Experts of a small language model: 262M tokens, 7981 steps.
Below are experts of layer 2 (counted from 0) of a mixture-of-experts language model. Rows are named gate (a neuron's input weights, with its number), up (a neuron's input weights, with its number), down (a neuron's output weights, with its number) and show model dimensions 0-255. Each number is 128 + 32 x the weight over its row's rms, rounded and kept within 0 to 255. Numbers have three digits each.
Before each expert's rows: "gets" lists some tokens that make up at least twice as much of what it gets as of all text. This comes from a sample of Wikipedia text that the model never trained on. Tokens count by the router's weight.

# expert 39
gets: "|", " A", " As", " An", " I", "An"
gate0:072108067117126169125121091123177205134146070100171130173107120146203159123097128147128174133198138148161134064097083141217088106119116093107135074134113114198138101100055171076137132081090150131159166128093107134121142149093127085137151144116132121098111186082131102089129148128128131159114109076130165099132115103123109057101087138120136095069172130115146149095183148080191127087134149163141139137114150061175166097201116072127115171140201135123160106156157082144150137140108170099145089151120112062085101125094101100107161066112124110133157129151126149098183106117111106129111137127085112188078179176168112133097121067139162107146140116193138150114107084116142098140087144134099140163106130109072131122089155166113118079147182130081090147111093134112109124157088118
up0:163110095194106140177118114173149045095134112126137151167097114158162088109091072126136094107132112136105152098104102118133169131085124132126100083136127169153111175125147138137100128135137180114095135076116097123102097125176067157163121133138173202149025106185182121100116100119153110100137117142107134149112152139135140176148115192146114140149105139063129164127087127179187084115167177154159220089098099130128119163096151130147092134116129160091146109085152120169144180102158143121155134112139051126100114130086090128125126080101152148119202139129160203107150153142128130126127142130213095095106145115087142151091114139102122139093116140120131133130175137121139129124113099108115089118109076120145074164141141031035134169113110210121153092228150110114122169111135167
down0:170098192180098147198079160154121083113093099132121114208094167107132111101126146140127112035153129173110113105037074161120095122119112133203129119148134098134107155110182080160105126144131156144118174108108162180151105116158141084130151139168148125122105107141166131174152052115130125112145135140079094135140148152141125096137115140162182133182172116129136181094157151126173174059157138134164228150134093154147138162173139071136144106133145108116099108132167102074163107130108121101096105155140108075136115162175115151143128177135126108078054119092124196100204156109146197149144098159125167093131086051131088146131117152177111117122122140114104133181120113130103143127126062132106081163066082163125092158145120099104132112140149127144178118190142163099139121079151124

# expert 53
gets: " in", " In", "In", " near", " within", "),"
gate1:174173179109128088101160127138143189115141167154055134148126120089143114180149148064059140120158141166142128177095144105127178196088123169089120144124104148105164112171160174169123135125143079111083167170129163166105138092181125116061137117140211164117120137123088141156083171138129087153108059115129103136145103115100131166199181134152138113098119104183122184105079167167126111111084094119082134103132122173110106070101113131068021117112152117141130155130109119139133085151142098102149154126117107143089187089147130120088167082102155159151155096160170040136156137081142106103056114165095120110130093107092133111140117093109126142179142133134089194178143145085137158116071159155086110135129143144091098149185096159160129113150127128104101164102108162172138161163088106
up1:182079100134133134162112146129105097127115069134138074130156142123129116110167141192171150145133109091121148089207110131177072116188113062108127144067123098139166179121126129084156090173120102130142103113092066137142108094152163125192140121179104171091155120127157170126138049080153167131161156129148187175145170156165158112115091122126116114180071196084091108141186073127122077133157100094140149156056106075146149142168142110131154128154174147115115093122097133159056191094150103098121157089131095157176133135110142131107119139169128082097141102108074115093121109158099232152199133164091162108154092139148123148143118188117109101078088122125124144106087133175163125150139090097117160088158103171120178099085121110130168154108135112143123093117142058149141110119172137
down1:143098118128078117096139136118142106145113138139125185074087152127130157087141102078151189162153079150130139108153123122107152111131081094167084125124105150102143163143151088158073082139117163086123079090096174132123155139128133156152154178154118135155160171147127137087118167133105139143148103093098121125125131124105127097125137112077117128070132115121100135145124086135097125067137105156033135171097120166143185121120099100168165211092147153087109092141167119125134134111124123162057107113100111139139077112127128174229129127114140165166181124087157151170138101047106104184078139128125136214137107110054068179149185096107121086148149121194099090171121110129128111079100110056164120051130085110177093109082108113043117102131069148124170142150116113105130100107073109

# expert 0
gets: " (", " =", ",", " (1", " (18", " (6"
gate1:185111126115084159171123173135133107123145129094125166137144123145161093174100121158134127045192153171163118156174102105124116120116111123199136166103101188140081183184156130121107111127139147145151140192105117128170103131117062088170116139128152118086145153104163180108130149144139099087109145134158132154119132128087142093157157195124196104112074143118192145092100157138153140101134102161110164148169120175160052104117140140025100138117157134185122124139141142200096172120145085089122070179138102124121140090151101115147180126070111122161163168119120097135104131129086141165153159145120155158174102106122168159151067137125105097147144169133121114157181093118182149111094117169125101101099088168132215123087134100058082105055169101134136116132152141123114211119061121
up1:187153114122144126194123123133136076155118156137113171181153144136145075185101112153128096057173149111200173159164079113126165141103082094211165149107110190124137175156147151121088066101142149136094166189137131114121157136144078104118098141136134126147158141103165173109128172123088066074122113136141102160121111161148143118154168184113142157090114143146178134093163163145130134125136150172113133119148127164186105140109180153084083154129145162141130099095153136140112131140177103085150049151141068133130124073113139092176186138066108093204145172121097141116125161116092108151107163133140172163161073146139165167169083121092091125140169139116165086144150116135171151139094112149129091083115119162174194159099116140078116143064160108131180108117143183101069204141085107
down1:113148138166114125103088136156122081143146176127097114158078096124088163122117142107110093137062141120141120066152143053115093123085120140115146178134147111104070158132152067126182120102114152096105148139099129088157114148082141135100160158098129131183098107162139169092189137177103103176126147186136102124171094113151169151099158111132154171159094087140167105133111075107144116156168101095199143129132144148131140152120155149174107128124137117168057158145166154122141182097120071170046155097163107106083157165135163129092123121169128069133116160102150157101142127171105133132153126160152126131172090136147141208096138097104074129119100087094129144140135203108052082049183123134138074132123135156092075128166120168122121080145125159212157201159115089204128090170134099

# expert 30
gets: " de", " La", " De", " San", " El", " Al"
gate0:132136096099136098121091183123095134175149132183106092152107137162174155131088119051130133096056094097153041160106125137099103125077171106135092135157128122117104110159141128161157130123099112133178180129131140225134159172118145132077092117124151151105127133158052112142134158184136197101154141149156100167142145063162105120107102126137155121131132136135104159172149076109101153120132163203113096166134161148172189077141092107105148155125127138086156151117156126071154063122046076200141116120093087160124143133114122096129074148139104084145098149170137160172182135096106112163067093164116134165131160144087094148212136178176167142119190158129122160137090157111133149170115103110128144132133160119141201164081137119125105132176164110132139082080084119161083081146133147
up0:038067124068156133126201094122158154119136144112091136169120104114180130159168105122091140091124103088123186184150120204135165144171110148062113143113137140169109140096128086104123152126176135114096091109115120078096093178154121169128156163158132166109115106168135091177149110121125152112183120115160165154137173134107125118103109123117215097082137169133194136229108110178077078112099139141122100118174166120171117126116104140169154135170139162125162164143093077137118154120138170107151144125137107146170166128125091191138067159113163179112122110133162078163176076084163101116114176069122105119070084093119113182087109082173097158164141106143081177091133128085139147103147106094161175119123078090204099161132125139151085137149139123150120186109150145137173131119141151
down0:114150185128096103125128076114134153208149126105176133123147152128141122115111094131121115209102178148107150164149169140133178140155121157114124187149112125120140162117084081181153165194158138161152146099105087099136110080153192148060072108121103148134150114149138174122098191085125147145186117121138131107133108164132126179161134086180102091141094143143103108094107071095125141169115182180099121171056090128071201139098151132121101125079127202173184139113106200091164102100143143092141117135087110078152115139220147140107118170179107151084120122094128126122088181116085142156152119138086054125175193127137129161128167083137159110102166114159096108131085120113078193167115102114123114146122131052144110134146150130141113128149113065117147129106145126180075101105146105

# expert 55
gets: ",", "),", "\",", " 2008,", " 2010,", " 2011,"
gate1:129150142108101073159129178043118128145124146085184140081122073122183104143126152118103082152120149123110153107221138142094105120133117096127069126104108081158187121113156089129190168140091124148118111128152139160111158086076135105078104101106132140150099165106106109192155104054078164095177164170170093113099108113102165107150132099085174124159144152185136094117101121113131114097124089117134127118152148204088114122134109132043158222137124128142180143141147116086194132194179129100111099164145125101166081089117137121108162138161163111140092071098097118146154131139185127166079132120110055143111142173175157149121126044179140137133135102179105139146106151164108110126140154086135131166136132100170132114076096120128104184120052145111093174139092183093144151119124116
up1:160204132086133151139148178130098119145100087102099161118112139129224120138160133154138155151116114109138150124098147178201077108167124089120104114085146110175104093177111156082138099140102184108112140161087107203097189096163125136147121176149097172141139124082056149135128131152156102081158092140172142177196137087216084173090072136183102100133126097208177174157100112111166114160111121130152155128111173159133091134144166163113132206134134118108045091139084102095097128152079119111155133104139143085145103177142146157134155111174111090132128150135138097142118151116155155117054141125132064122137177163127157163137121154079110130154124141143097145132107153163126138123146074091134131115167142160058189137133090146070163172132114112124092125105131053131132093081117099
down1:105151072061105190120127112148139104134192095117085114140151118124160121133153120109152109155122143119134153142102124133192066122138117097110128120111140093126081110153133135139159121123102105125112095190077121078134105153150132178106165154140132175152098141074149097203079150146086088117061097085195114149061114090122110159133108067150121121067141135144180115193184108074140126116102091094162079087160103126102142158071170108116153174112108120066152091108137130119084059134185096119178161118119096124141104128115148120156140166205110183102142153125112101129138165057217164151094079136108115177142110165175149161156107110115120170159132145173185116143140082168086112076113138141126164133163111147132128064115135114165132175165169089145071134103155125062134163160178139

# expert 50
gets: "\n", " In", " Al", " con", " O", " W"
gate0:153098147138129093159086132124122093126124160082141130117148199132131084152138114155108138136139141142139136102100169100111168084059144084121119129123162156159099164158168080088135035164122104176139178157187082097112174085086090113145127144122057076081159126134114140083203161154119084132143171159074098144056115069130123090114121147179211138120129157134156153117119147130183069080148173090125094096182074095107117112122105166129163130101140146171125126121162108205116172123113121102165081139152159138114141156122088117129111117131118134152170142146122110096144160081170189154157132101145127063075117083113133164182132093179105146156149117149180159101100070141136109157121223124104136154083068080118173136144144090101183120204143132122123152137166096128124112102117122
up0:088136124126163152116166082137125127094092177173143093120127143082132083163180147077090122112151169065143061172084126083076074130109164121138151086099152144169144168120136062112116176059106107121172095170086130176139151174093133101089075096132126143082129169142094113173087185150105138145136128104136096192173101166134098127061118132139117080110116159132119123110200147101086099150119118136135054138156165115173174110137128165141183090086148092062174148107105104082142094159175106154165119143082152125082133111100131137091133134065150086150146112167068110154113140176105133172116171152134142159078150150119131098150123159159165113128173201156154105230084090162140131125140107107105161205094131147150172116132129114112103103148126122099089111112115100090143131168169116
down0:144157091089076177124106165169132121197172108164131059072163163176084112112090046128147168117154128138133134127153159081086117118136075157174130134181094166085128207078189174131101155086134152133144127121089129175127109130093158103104126115111133083114123080110102163126120135078101190119106088074147132090112112162102126130087117121192119112091142121087141121069134107149076177180154135160108121115135087133118082116075161171164131155140165179147092094114128172138071085144115141129122177115174047162171090112112145095149141146062170087158148080129149120163141105135109110135122152158117171151132186170096109107168156167126128062112127145170084101128135169133138173134152129104127113111107152154068142207122074156123120200115105181127180091119155153126095115122125097